Weights of a small mixture-of-experts language model, trained from scratch on English Wikipedia.
Size: 8 layers, width 224, vocabulary 4096, 33.2M parameters.
Below are experts of layer 4 (counted from 0) of a mixture-of-experts language model. Rows are named router (the router's row for the expert), up (a neuron's input weights, with its number) and show model dimensions 0-223. Each number is 128 + 24 x the weight over its row's rms, rounded and kept within 0 to 255.
Before each expert's rows: a language model's description of what the expert responds to. This comes from a sample of Wikipedia text that the model never trained on.

# expert 60
What it handles: And, or, but and to linking names, clauses or verbs in narrative prose, such as he and Zuzu, decides to.
router [153 128 136 117 114 153 138 169  71  81  99 118 138 133 119 118 141 114 139  87 107 144 104 117 137 129 111 133  90 166  79 141 130 135 106 169 131 110  93 140 135 107 130 121 108 165 138 137  88 140  93 119 123 168 113 141 135 134 151 138 114 160 126 159 138 153 151 115 164 101 146 129 120 103  95 126 171 100 108 138 146 127 138 114  93 117 109  78 150 115 106 153 135  81 141 142 143 153  75 148 131 128  80 146 158 129 135 124  58 143 106 115 133 142 184 121 133 106 104 126 121  94 106 143 120 132  73 111 120 136 129  93 140 150 155 188 119 116 108 130  91 183 138 173  86 162 144  96 147 107 156 114 145 121 128 126 135  73 109 113 142 148 139 135 169 157 133 167 125 106  97 129 114 118 130 129 119 161 107 126 140 146 166 148 106 124 137  97 182 133 129 139 133  89 107 126 129 165 141 123 139 145 151 139 152 138 129 130 122 145  95 152 124  81  87 149 105 132 178 151 136 145 126 129]
up1 [147 127 193 120 126  95 148 132 146 110 148 132  78  73 125 121 132 101 133  85 138  90 127 138 177 160 156 128 136 119 144 106 116 130 131 113 145 138 123 124 147 157 132 151 141 163 131 121 116  78 137  79  83 139 128 135 176 136 133  97 116 176 105 113 156 139 115 126 131 147  96 124 134 145 138 118 150 128 134 152 124 142  91 157 139 187 158 151 127 123  93 100 114 159 150 124  68 158 103 140 123 142 115 106 141 138  91 118 109 126 132 188 149 160 122  85 139 162 132 132 148 133  77  75 134 111 149 115 127 101  87 134 153 117 120 113 130 108  99 144 130 133 144 106 147 131  98 133 116 115 171 120 100 107 113 144 165 135 163 123  89 143 130  89 126 113 100 150 154 143 127 140 150 125 166 117 116  75 150 137 134 129 127 138 147 129 182 112 127 131 122 123  95 112  94 105 103 143 136 143  93 121  88 178 132 129  95 132 120 190 117  89 130 154 109 115 107 114 127 159 126  84 116 147]
up2 [136 183 154  94  58 157 149 104 152 121 130 134 110 122 102 148 127 110 107  96 216 171  93 140  66 123 124 153 132 110 111 116 128 124 120 129 126 156 151 106 163 131 135 170 154 145 136 121 126 153 134 142 106 129 122 135 149 129 108 109 138 121 143 153 128 161 137 135 146 129 137 130 117 164 122 116 129 110  79 129 129 140 142 127 112 133 113 153 163 143 138  63 145 133  85 147 107 145 115 131 144 151 126 112 148 107 158 128 177 130 134 103 127 110 102  98 140 130 161 142 168 112 101  96 185 161 158 130 138 119 125 144 143 124 121 166  90 153 107 163 111 124 140 109 175 153  93 111  98 137 169 125  99 107 136 122 122 175 125 146 116 136 125 129 105 108 113 171 150 138 136 131 121  96 120 106 140  96 122 152 111 121 136 157 159 168 125 130  93 148 132 122 129 113 105 137 134 154 178 110 186 150  86 127  94  74 102 122 126 145 131 102 109 121 120  99 114 136  69 125 135 145  93 121]
up3 [126 118 126 106 112  96 141 139 144  94 106 168 180 107 160 101 130 112 129  85 120 106 146 148 157 153 106 131 137 103 119 138 151 143 101 142 115  83 104 100 106 163 147 162 106 128 111 163 117 101 136 114 109 123 113  93  95 117 140 143 143 103 120 102 121 118 127  99 145 122 169 110 143 129 149 120 125 160 121 140 134 128 151 107 134 167 141 153 112 132 112 123 113 134 151 150 138  82 117 106 125  89 133 148 105 124 144 113 125 122 169 155 104 143 181 148 107  93 185 140 108 145 104 163 112 131  93 117 137 193  96 147 142 175 118 130 120 139 177 106 126 113 151 120 104 118 138 109 137 122  85 164 126 106  67  80 106 162 125 105 127 135 139 151 122 141  92  79 133 118 150 102 136 111 120  88 126  59 116 113 126 105 108 130 131 172 120 118 145 121 134 165 154 109 135 122  67  98 109 161 174 176 122 143 153 139 169 132 125 154 147 165 119 141 168 128 159 136 127 142 145 112 137 148]
up4 [118 110 136 101 119 106 157  89 127  97 119 100 138 136 144 153 167 160 133 149 116 137 123 137  57 122 114 110 117  67 129  83 104 140 108 143 144 133 110  96 142 145 135 133 136 109 104 126 133 155 145  80 129 138 121 111 110  97 155 127 118 175 140 143 141 128 101 132 126 120  97 124 145 112 118 122 126 119 103 167 127 111  79 100  83 117 151 119 168 150 112 103 128 104 133 160 150 117 144 145 140 165 211 128 100 143 149 104  84 139 149 138  96 189 171 143  75 109 132 182 149 133 128 130 148 133  78 138 152 147 141 142 130 121 153 122 107 136 185  98 100 125 162 123 166 129 147 142  93 109 121 128 144  77 157 136 126 108 138 132 125 101 155 145 129 164 147 120 141 150 137 132 143  97 123 125 108 141 128 142 121 107 130 147 113 156 131 113 127 163 141 114 148 134  90 184 103 152 102 151 116 141 138 128 149 139  95 141 123 116 162 113 132  66 129 164  78 115 122 147 169 134 126 131]

# expert 30
What it handles: Prepositions and to after verbs or nouns in prose, such as came into force, tells George about, expected to last.
router [162 140 161  99 114 149 132 142  81  54 127 118 135  77 109 129 159 120 137 111 112 104 113 102 112 132 124 127 135 151 106 118 131  95 136 113  86 144 139 136 143 142 109 108 108 143 151 119 147 177 110 155 121 149 128 119 122 142 115 158 119 105 118 132  87 147 127 139 146  76 115  82  90 113 131 136  78 109 117 142 111 198 111 133 127  87 130  92 152 154 168 190 153 153 109 123 118 144  94 145 144 116  75 123 139 110 117 137  98 157 123 162 128  91 147  95 160 129 169 122 129 175 116 137 162 122 152 115 151 144 121 142 119 158 116 169 109 162 146 118 134 133 135 127  70 142 123 146 100 120 107 138 145 147 167 159 143 105 140 133 136 127 122 131 156 140 107 158 141 117 121 136 159 128 106 123 140 157 136 141 126 147 145 139 179 127 159 133 169 111 169 117 123 115 135 116  96  85 118 138 154  96 110  76 122  99 125 164 131 135 105  95 125  93 104 104  92 109 122 120  79 136 111 169]
up1 [129 141 154 163 109  94 165 124 167 135 102  97 107 139 122 138 124  97 131 130 120  76 128 144 133 127 147 152 131 111 108 101 113 112 141 134 160 112 137 140 132 138 133 146 106 149  88 111 130  99 171 130 101 130 142 145 146 182  96 134 141 163 103 118 101 203 141 149 114 136  93 122 131 127 118 120 154  99 126 125 109 130 108 152 155 121 129 100 122 145 145 119 130 154 149 136  76 132 117 131  72 153 131 104 135 124 109  91 134 154 140 150 151 147  97 105 114 116 164 134 126 131  98 100 110 148 137 155 112 104 111 149 175  87 164 151 137 130 149 147 116 159 136 126 134 150 121 127  90 129 164  95 122 126  96 161 152 119 148 113 122 141 170 101  89  93 109 124 139 131 127 166 141 111 148 157 124 107 165 141 105 121 128 141 122 175 217 102 154 164  94 119 116  83 125 122 101 157 131 175 115 110  95 143 107 139 120 133 125 174 137  84 121 120 114  64 121 137 101 164 155  92 104 146]
up2 [129 133 105 162  81 139 103 114 146 108 128 188 117 119 146 116 178 120 125  99 146 194 125 105 108 113 114 134 152 102 134 131  90 116 149 139 174 148 136 118 118 141  88 170 144 155 116 149 106 112 122  96  82 180 130 147 133 121 121 128 132 132 136 156 133 135 149 127 130  99 120 114 141 170 149 128 106 108  82 157 100 125 153 122  67 124 104 153 136 130 186  79 161 129  82 148 146 166 118  95 135 103 143  86 170 144 151  84 142 112 106 101 117 132 130 127 143 107 122 161 162  92  96 112 153 121 141 130 129 127 133 108 144 126 128 130 125 155 101 141 110 130 100 140 126 158  70 135 129 164 156 123 108 100  89 118 124 120 153 135 122 144 135 167  98 164 138 150 138  86 181 150 109 104 131 119 150 104 103 137 155 110 133 148 140 143 120 122  85 148 128  95 141 142  97  89 104 158 116 119 153 144 111 174 122  92 121 170 124 110 153 133 149 147 130 103 129 149 100 156 135 144 117 164]
up3 [ 87 119 105 100 117 142 127 119 134 135 142 166 162 127 135 120 108 126 162 155 117  94 132 132 159 138 110  82 158 109 107 144  90 125 113 133 157  99 107 148 130 178 136 136 127 144 119 154 136 135 124 126 128 106  83 113  85 130 145  83 112 100 113 104 115  88 135  97 139 151 145  81 149 127 127 132 124  99 117 109 148  97 108 124 145 180 121 155 107 114 101 105  94  79 168 135 189 128 128 135 115  97 149 167 119 148 126 124 137 132 148 136 123 146 161 146 137  91 194 150 109 150 123 139 120 100 119  93 167 179 100 155 148 152 131 123 127 156 192 113 138 115 165 131 135 118 113 171 107 112 124 156 108  90  89 135 114 131 123 149  81 114 152 136 130 134  96  74 173 116 132 143 130 111 135  93 137 102  74 121 127 132 141 122 151 131  68 117 131  93 107 116 190 128 111 138  93 139 124 130 157 156 147 159 143 148 142 123 135 158 142 123 136 129 148 132 158 149 127 132 156 133 167 118]
up4 [149 112 128  82 129 126 129 119 134  81  86 152 160  91 124 139 149 132 145 137 144  94 101 111 102 127 153 107 119  75 172  99 119 134  92 150 153 129  87  83 128 104 114 166  96 126  94 129 108 170 113 134 134 131 123 143 131 152 103 163 138 132 153 117 117  87 104  79 119  97 157 153 180 113 144 107 140 111  77 159 133 112 114  72 112 111 144 127 129 139  85 160 118 111 130 159 133 137 144 149 125 169 174 118 121 177 137 129 108 109 156 151 114 164 156 109  73 142  80 157 171 157 141 149 149 163  90 161 137 124 127 122 124 100 141 116 107 135 179 102 108  81  91 125 136 144 100 109 118 105 137 122 158 100 152 147 107 116 109 147 119 125 129 136 179 142 133 126 109 130 139 164 147 123 120 143 124 114 141 148 126 142 134 157  89 147 137 102 144 203 105 142 140 120 141 115 128 129 143 140 139 154 141 104 160 120 116  99 138 111 158 105 126  99 111 131  93 120 133 104 152  99 129 118]

# expert 9
What it handles: Second or later pieces of common words, often Latinate endings like -ient, -est, -all, -ract, as in dig-est-ible, sc-all-ops, c-ost.
router [117 126  90  87  66 124 158 145 132 145 146 165 130 117 148 133 129 157 113 163 114  95 156 126 156 120  96 138 167  89 193 119 100 160 123 105  99 139 151 138 127 103 169 132 135 130  78 123 129 103  88 112 137 131 135 140 144 153  90 139 125 129 124 110 158 168 135  95  72 148 138 110 103 154  91 130 104  98 124 126 121 138 119 132 105 172 134 109 116 143 124 122 108  95  82 115 100 112 152 123 146  86 108 148 138 174 141 149 138  79 125 153 123 157 154 169 212 107 121 158 145 139  84  96 132 122  99 118 125 127 131 143 118 110 132 130 148 117 161 119 116 114  85 111 155 109 111 150 116 182 107 142 128 126 123 129 101 179 137 100 114 148 122 150 121  98 152  95  88 126 128 149 154 127 104 129 143 135 110 123 139  95 147 135 130 164 137  81 130 142 146  95  82 154 137 139 109 130 145  81 165 122 141 108 124 146 101 139 145 122 164 125 162 151 136  97 129 131 120  98 125 154 143 139]
up4 [120 123 180 112 141 122 147 137 127 100  68 161 120 101 166 156 117 140 136 123 166 174  86  94 121 127 159 123 102  90 116 156 103 118 107 134 127 109 142 133 131 148 122 123 143 137 138 126 132 146 130 105 128  96 111 115 125 140 128 123  94 151 152 101 124  97 109  78 152 109 128 106 159 107 126 128 143 150 120 181 108  92 154 109 117  90 141 136 129 166 133 122 112  83 111 100 147 123 140 146 134 138 166 131  84 157 124 139 117 125 172 155 120 154 190 114  95 111 127 194 158 181 136 141 148 123  84 175 122 117 131 118 108 123 134  73 135 129 154 168  96  99 181 111 135 138  84 123 108 133 149 139 103 125 118 104 104 111 152 139 109 101 135 111 140 173 118 106 120 131 136 152 144 121 144 132  92  89 169 150 123 173 137 144 117 129 135 105 126 152 157 172 168 106 137 151 130 126 118 142  78 114 144 106 170 116 149  87 154 138 148 143  94 110 114 110 127 122  93 124 119 125 134 165]
up5 [135 101 145 106  81 106 120 120 112 136 124  92 129 119 128 179 157  99 122 184 112 129 107  87 144 153 119 137 121 123 120 131 110 131 134 134 134 157 129 144 139 105 127 143  87 103 111 165 118 146 119  74 105 128 171 126 147 148 158  98 140  96 115 130  90 135 119 113 182 101 138 176 146 157 105 106 139 162  75 124 101 105 140 139 100 114 129 131 119 149 142 127 106 142 148 159 124 151 129 102 147 129 151 132 148 156 169  99 139 122  89  99 145 135 174 148 128 100 179 123 148 140 121 136 125 122 183  95 109  96 153 161 117 104 132 163 161 132 103 135 128  88 123 114 177 150 142 107 120 183 120 112 160 110 109 151 152 134 146 123 126 168  99 103 122 125 118 115  96 130 143 109 128 138 121 163 148 150 107 109 118 139 152 105 182 145  76 137 102 140 143  96 127 133 101 122 136  99 167  78  86 107 109  98 157 155 145 111  91 145  99 109 164  98 109 134 126 162 153 127 134  93 148 151]
up6 [155 145 136 147 181 111 125 176 138 143 123 140 146 116 146 167 130 130 128 133 120 111 182 121 138 151 102 105 133 121  76 121  87 145 122 121 163 125 123 130  91 128  76 151 133 116 187 170 171 127 154  89 125 136  96 127 117 175 114 120 165 128 137 100 149 144 129 161 146 137 119 158 125 104 107 112 149 128 146 109 106 143 138 142 127 154 154 124 177 146  80  88 105 119 121 158 100 160 158 156  94 142  99 153 113 125 105 113 113 134 152 124 120 173  78 127 126 133 139 106 135 146 112 147 139  69 103 149 174  97 127 134  93 121 153 164 153 151 138 108 113  89 172 130 103 124  88 128 115 119 150  69 113 139 111  99  94 133 110 139 124 121 139 103 123 121 120 117  86 127 103 174 105 137 136 128  87 138 113 100  75 165 161 117 121  98 151  96 107 144 104 149 118 137 131 133 145 140 146 144 176 105 160 121 122 135 111 113 143 132 158 110 137 109 110 151 120 172  91 101 123 134 125 118]
up7 [116 107 105 128 136  91 134 113 158  94 110 140 160 123 107 142 123 110 118 107 120 109 148 154 118 126 132 132 155 154 130 104 150 149 103 149 112 147 112 118  94 139 138 193 171 120 149 153 121 141 135  98 146  78 128  91 165 145 143 163 140 118 146  89 160 117 127 134 123  96 138 109 132 156  79 128 146 120  98 159 183 132  80 150 146  92 150  82 137 104 133 117 171 125 129 109 141 115 114 140 146 139 105 158 155 105 189 160 123 134 112 142 152 145 126 143 183  99 127 129 124 125 145  43 116 127 162 100 172 160 146 162 145 121 140 112 122 139 132 115 111 118  97 127 142 144 112 124 145 134 120 114 148 143 129 149 167 118 119 131 112 121 141  82 159 121 102 164 120 131 144 125 133 136 150 137 147 163 152 111 140 130 105 130 102 145 111  95 139 126 121  84 159 165  97 103 183 114 135 111  73 106 130 115  95 137 146  59 107 144 104 162 143 135  93 144 113 121 135 143 129  89 117 173]

# expert 10
What it handles: Final plural or -s suffix pieces of a word, such as -ents, -ions, -ities, -es, often in infobox lists like Conflicts, Databases.
router [116 169 113 136 188  90 146 101 178 137 116 122 153  85  76 130 124 142 146  60 127 121 121 141 119 134 117 106 105  93 108 133 124 111 105 132 114 103 123 119 166 131 101 107 103 105 107 114 138 133 168 138 106 115 122 131 134 156 115 156 160 111 154 143  53 113  68  99 141 139 141 121 150 189 112 112 154 132 158 118 162 112 144 143 114 189 126 125 115 129 125 104 128 137 127 131 159 155  62 153 122 104 153 116 164 124  96 135 112  94 146  99 126 116 141 150 149 100  84 111 111 157 138 140 144 130 102 157 138 131 129 106 142 139 160 116 137 141 153 140  58 204  89 148 149 143 118 139 140 120 130 142 115 138 125  92 128 121 127 131  98 149 121 130 165 124 113 185 127  94 136 128  82 125 107 144  96 146 111 152 102 126 144 106 105 181 144 105 112 122 127  96 123 141 109 179 149 118 124 146 128 114 120 134  89 149 107 121 113 132 122 115 126 120 145 121 144 116 149 144 106 112 140 108]
up0 [ 81 119 132 111 111 176  77 127 127 123 135 143 107 127 130 107  91 120 157 122 167  93 113 150 130 136 130 118  94 115 183 136 148 127 146 133 130 137 105 133 145 113  96 170 158 112 106  75 117 101 105 155 109 103 128  90 133 114 131 116 127 127 133 116 129 143 158 157 140 104 141 132 133 126 127 107 125 123 134 116 119 137 137 145 156 137 122 116 175 115  98 139  73 122 114 149 124 163 162 123 101 157 111 114 111  77 147 123 125  97 111 123 134 126 125 140 124  94 109 144 111 140 107 104 128 119  83 151 107 128 155 140 142  96 117 165 114 131 102 146  96 100 156  75 136 186 178 141 105 138 121 175 142 117  96 126 136 171 134 147 139 166 140 113 133  73 134  94 121 126 145 132 102 144 108 146 103 171 137 101 145 140 121 154 138 126 144 159 109  92 144 103 163 126 114 181 168 162 131 127 134 131 114 171 135 113 152 169 136 158  99  87 137  94 164  58 176 149 112 129 119 152 169 156]
up1 [192 120 163 124 124 135 140 114 147 140 101 119  98 107 102  90 113  88 116 168 100 106 127 156 125 152 117 163 104 132 109 121 118 108 106 132 141 134 123 147 175 151 144 142  84 137 121 120  89  95 159 119  90 163 144 163 124 149 158  96 120 114 113 100  99 135 132 116 172 159 109 158 139 112 151 119 132 128 117 113 100 134 110 167 161 156 154 149 134 140 121 102  88 172  95 155 124 158 146 132 134 144 132 155 128 139 151 111  86 120 125 129 145 159  91 125 102 161 119 121 150 121 121 105 139 116 144 127 118 121 105 141 129  85 142 123 106  89  99 141 139 134 139 123 128 101  81 121 102 122 163 124 118 128  95 196 185 140 125 137 120  95 134 143 132 114 105 147 113 127 136 151 143 140 118 141 126  89 174 127 124 196  78 160 115 152 137 108 101 128 113 141 102 125  74 120 123 154  82 158 122  80  83 173 114  97 126 110 117 158 138  99 169 115 139 151 102 114 135 129 132  82 120 140]
up2 [131 138 141 104  79 146 103 125 130  89 141 135  95 134 150 156 172 115  93 108 153 179  98 105  84  74 121 124 129  91 142 124 109 127 127 154 143 108 130 130 164 154 153 146 152 136 135  74 147 132 128 119 105 136  88 172 130 125 143  85 182 141 127 162 127 151 137 148 144  97  85  98 142 144 138 115 121 121  89 119 149 135 145 147 117 100 103 154 140 127 144  90 156 112  65 123 156 117 122 128 140 118 144  92 138 161 153 144 134 138 108 113 120 109 121 125 131 143 142 164 139 122 162  97 138 135 129 136 148 119 118 139 118 126 118 121 105 151 114 149 114 117 118 172 203 159 158 143 110 169 145 186 162 106 143 127 119 140 168 177 117 144 101 116 150 146 147 138 127 104 149 144 117 100 150 124 157 155 131 104 167 139 126 122 100 136 111 131 130 111 163 128 162 146  80  64 127 160 173 135 135 162 122 134 120 110  65 128 125 136 141 137 142 172 111 112 127 155  88 123 122 110 114 130]
up3 [ 98 137 129 146 134  89  94 127 106 114 133 143 138 146 121  89 101 111 170 118  89 131 143 110 130 119 150 127 149 111 136 129 148 132 117 129 106 118 121 131 107 123 114 118 108 132  82 133 140 114 124 121 125 114  93  96 114 125 109 121 131  76 117 101 145  73 110 136 131 160 161 112 112 129 147 124 131 103 126 146 173 133 115 115 121 193 150 152 101 125 123 108 152 118 154 153 138  91 129 126 152  78 126 147 103 152 119  91 151  96 106 139  86 101 164 133  98  76 197 126 150 151 137 142 101 143 120 144 189 159 129 174 179 139 130 121 137 151 166  90 158 151 133 125 105  99 143 122  98 110 131 164 155 116 105 132  90 173 106 133 101 136 145 125 140 158 140  87 167 102 152 118  94 140 143  95 159 118 104 154 143 103 126 149 153 128 109 110 135  94 124  94 121 147 106 108  67 151 141 144 183 177 136 146 123 159 136 135 174 111 120 133 108 128 101 120 162 140 121 148 156 148 150 108]

# expert 26
What it handles: Relative and subject pronouns that open clauses, such as who, which, that, they, he, often after a comma; also some table cells.
router [167 136 168 134 157 163 143 148  91 125  99 118 156  94 103 121  96  94 126  79 136 144 126 129 131 120 126 118 145 186  64 115 154 133 122 159 149 123 120 122 133 119 109 128 134 137 131 112 118 146 112 122 103 125  93 130 146 162 156 158 126 124 144 147 152 117 135  98 154 136 158 135 114 125 148 128 147 163 116 156 142 142 109 170 130 142 106 106 141 132 139  93 145  94 131 103 143 175  95 164 116 165 121 126 157 123 117  99  67 139 112 144 132 115 124 103 129 111 122 114 137 118 164 146 142 134  69 117 133 137 113 108 119 135 132 124 108 135 118 120 132 170 162 160 135 143 134  87 170 124 177 117 136 175 155 105 115  74 126 132 122 122 134 118 120 146 109 127 111 128 148  43 142 124 132  95  88 156  89 125 100 116 134 138 113  99 112 105 141 102 110 136 130 116 143 100 127 156 132 125  61 175 156 135 151 102 169 165 109 103 165 153 125  69 112 138 129 144  93 134 125 153 121  72]
up0 [ 88 130 154 150 141 144 126 129 122 178 135 121  91 163 130 143 110 146 110 138 151 120  97 139 141  97 111 137 118  99 149 125 143 109 146 115 103 147 112 117 154 124  85 154 129 124 122 112  96 113  82 127 101  96 152 134 146 155 132 100 111 162 112 110 127 117 186 171 135  90 118 108 117 133  96 108 106 126 147 108 105 121 131 164 154 147 151 144 105  89  95 129 108 109 122 140 155 164 160 110 100 120 135  99 106  71 156 136  73 135 113 109 121 123  87 130  92 100 103 120 158 156 118  70 144 115 139 146  98 145 140 138 115 143 131 165 112  83 141 130 115 118 158 124 134 185 131 122 114 153 150 167 110 113  96 118 168 143 134 118 128 123 162 108 102  76  96 159 108 142 152 135 160 140  96 154  66 140 122 122 130 150  80 129 133 124 140 135  82 136 113 152 131 155 143 166 169 149 161 120 172 150  84 153 128 116 132 156 148 174 126 124 130 110 146 113 168 109 139 163  95 142 115 116]
up1 [146 123 171 133 120  94 145 132 138 125 117 119 106 105  88  98 101 129  90 109  98  93 158 148 118 123 111 127 152 110 114 114 111  94  91 126 112 154  99 156 143 139 130 122 109 134 119 150 130  86 122 108  67 167 140 131 166 165 128 137 128 150  97 125 125 139 142 151 134 141 131 143 131  86 140 124 112 120 128 123 107 153 123 169 136 163 135 151 145 128 110  77 115  98 153 139 111 163 123 137  84 121 150 117 124 127 141 124 109 110 148 136 127 165 119 141 115 161 131 115 191 123 114 125 133 149 132 138 133 125 101 114 139 152 134 131 104 139  94 170 156 125 183 147 137 154  72 106 111 122 102  98 153  97 119 125 158 120 150 168 104 126 176 121 110  88  91 143 116 120 168 130 142 149 157 144 109 129 124 154 142 184 112 171 147 168 171 126 119 143 126 118 108 125 134 107  99 175 103 151 116  89 119 168  98 130 105 118 113 201  90  93 123 152 126 103 138  84  93 163 127  90 101 160]
up2 [125 189 112 128  88 172 158 103 178 123 140 141  80 103 125 120 144 108 137 119 203 177 131 127 112 108 159 139 151 100 116 126 127 152 132 104 159 160 117 151 121 141 127 155 153 149 148 123 130 115 116 126 112 163 112 143 144 134 129 140 123 101 132 161 131 155 180 139 157 117 111 113 148 177 138 136 136  94  65 140 146 134 117 128 121 141  88 162 150 129 125  67 150 119  70 169 129 112 136 106 139 118 155 104 157 147 139 134 134 122 135  83 101 109 105  91 148 149 158 142 154  98 111 102 171 144 132 149 148 107 112 131 149  98 151 136 125 102 129 152 122 115 108 120 145 178  90 111  72 153 143 130 113  98 139 157 106 143 134 141 143 134 113 146 129 115 166 155 123 110 125 129 125 121 129 110 163 111 141 145 174 130  87 141 113 131 123 109 125 137 159  91 109 100 131 101 113 132 144 137 166 124  96 156  87 112  72 148 116 173 141 127 138 104 108 111 143 126  82 120 127 114  89 112]
up3 [124 122 130 139 131 152 130 141 134  85 152 176 133 129 120 116 115 130 172 102 113  99 146  74 133 140 129  79 156 107 135 136 158 122 114 116 118 132 142 149 113 158 108 143  94 147 101 151 128  98 101 109 139 104 127 124 126 109 150 113 119 121 112 123 116 122 117 115 150 119 162  97 127 136 119 118 136 111 140 108 121 142  93 144 109 175 157 137 105 139  97 100 145 105 170  84 134  99 132 112 158 138 156 156 117 175 118 109 112 132 129 128  91 128 183 146  99  99 218 108  95 150  84 189 101 140 118 115 142 164 113 145 175  98 128 145 116 146 204 123 121 106 140 129 104 136 160 135 120 134 135 147 113  88 110 151  86 138 117 131  84 126 149 124 124 143 111  75 146 125 139 139 157 118 130  93 130 100  70 119 149 113  98 145 134 144 108 102 126 121 159 106 169 121 115 105  61 130 113 147 151 155 107 155 157 134 140 149 162 112 134 141 124 126 141 115 112 131 120 107 155 161 172 144]

# expert 21
What it handles: Lone first letters or short openings of a new word, like d, c, B, de, especially Romance particles da, de, d' in names.
router [129 108 150 128 133 135  84 118 130 164  95 105 169 138 101 111  67 102 132 146 124 150 144  86 174 123 118  97  84 154  87 123 141 174 148 123 147  89  92 102 125 148  92 138 142 129 116 108 174 162 145  89 172 128 107 167 128 149 110 141 120 111 183  92 127 154 128 150 124 155 103 128 116 185 146  95 134 169 140 139 139 117 129 124 145 117 142 121 141 133 134  91 110 129 162 115 146 150 147 114 139 158 168 101 117 131  90 121 156 141 102 134 152 129 117 140 114 113 138 148 146 156 142 104 137 144 138 139 108 132 146  97 107 109 148 123  88 144 160 121 154 107 121 117 117 113 131 121 155 104 145 139 163 151 112  91 134 152  87 125 129 134 126 112 118 119 125 119 125 127 146  84 135 132 130 135 137 143 113 104 104  89 131 155  96 115 117 128 109 114 101 179 140  98 165 131 164 143 167 152  38 162 136 134 115 155 134 165 103 104 153 151 112  87 123 157  62 113 138 126 118 150 129 154]
up1 [119  97 200 106 149  95 132 116 156 101 157 121 118 106 128 138 101 128 126 124 147  86 126 131 130 119 128 115 121 134 161 139 120 120 122 121 149 117 151 171 124 108 122 133 118 136 112 172  98 145 144 134  70 136 132 143 133 130 129 130 119 117 123 141 115 131 116 126 139 146 102 131 140 113 111 153 166 148 114 130 131  95 128 155 171 131 181 139 129 143 107 117 114 134 142 145  97 137 143 140  96 129 146 139 146 120  77 133 129 108 151 151 119 168 106 116 106 184 156 117 156 110 123  94 118 102 140 140 126 111  79 141 125 100 142  81 148 131  96 154 143 139 151 109 108 121  94 149 116 117 162 117 181 158  74 147 171 146 118 114  98 101 152  72 120 130 121 121 113 148 130 118 119 129 149 152 153 111 126 159 151 176 117 130 110 167 159 158 142 136  68 100 149  83 136  96 102 138  60 141  86 105  54 111 104 103 115 111 119 157 140 103 102 157 127  97 142 100 137 136 113  75 159 137]
up2 [122 153 101 127 110 152 162 101 153 138 123 105  91 106 135 132 123 132 141 115 158 169 138  92  90 127 114 144 127  95 129 115  97 121 149 145 118 129 156 135 168 164 107 138 118 168 121 146 135 128  73  87 123 120 140 159 147 123  88  94 163 156 133 129 129 131 140 130 165 109 117 108 117 166 152 113  87 137 103 112 123 144 146 136 152 113 106 167 136 113 119 134 182  95  90 160 104 124 139 146 159  51 142 101 141 141  92 126 128 140 136 120 136  97 113  86 151 134 148 149 159 130  87 109 151 160 156 126 163 103 103 117 163 142  82 158  92 120 149 134 129 100  77 152 150 165 114 143  81 132 142 148 121  86 149 125 143 103 162 171 107 147  87 143 140 114 104 180 151 103 137 171 115 130 113 121 160  99 123 133 160 117 114 165 142 158 118 117 117 140 130 121  98 135 144 130 162 171 169 139 125 128 110 149 111  89 113 105 121 170 146 121 129 147 125 129 126 150 106  85 122 112  96 126]
up3 [ 98 142 132 128 128 138 143 145 118 110 173 175 173 109 159 111 123 122 166 117 118 101 136 110 161 120 133 107 146 121 132 122 128 105 152 128 139 131 137 145 127 148 124 145 132 160 103 128 123  82  86 105 133 115  98 100 110 164 152 130 115  81 100 121 147 119 105 106 121 132 152  92 140 159  87 108 157 114 147 124 164 125 119 143  98 152 147 114  92 160 140 112 134 113 166 118 147 108 132  96 121 145 120 144 106 142 134 136 144 115 123  96  88 137 189 158 105  90 203 126 118 132 126 135 138 147 100  99 150 159  89 144 141 106 135 148 137 166 151 105 120 141 153 116 102 122 138 136 118  91 136 134 135  97 117 129  86 158 118 109 130 132 162 200 124 139 140  86 162 122 171 105 150  96 130  83 129  98  83  99 152  95 127 127 114 143  93 108 148  91 133 105 165 154 133 107  72 146 121 177 167 195 105 118 145 118 129 130 153 132 121 109 131 102 141 137 137 130 114 154  77 128 137 127]
up4 [115  99 119 124 127 138 118 101 146  86 118 116  87  89 122 107 141 131 172  99 141 118  92 127 119 146 126 125  81  75 136 151 125 113 127 146 161 117 111 111 104 154 124 107 128 154  77 117 103 106 126 125 169  99 119 136 109  88 121 135 104 122 176 105 111 127 133 109 116 105 130 151 140  83 115  90 129 154  97 163 124 173 113 122  55 112 134 158 159 116 111 108 122 107 100 144 155 113 175 169 138 128 171 127 163 162 167 132  85 134 175 160 101 149 198 122 107 116 144 145 181 127 104 121 171 113  90 135 175 151 145 141 144 132 140 131 102 136 149 160  81 104 150 134 168 107 124 124 114 134 136 115 168  89 130 128  93 117 148 121 112 124 144 128 111 127 139 118 133 138 122 163 168 145 112 154 117 127 119 129 114 158 111 129 111 122 176  69 140 139 133 163 171 120 101 113 121 119 157 119 109 148 123 135 158 140  96 122 115 137 129 165 117  95 119 113 137 111 131 140 152 154 126 127]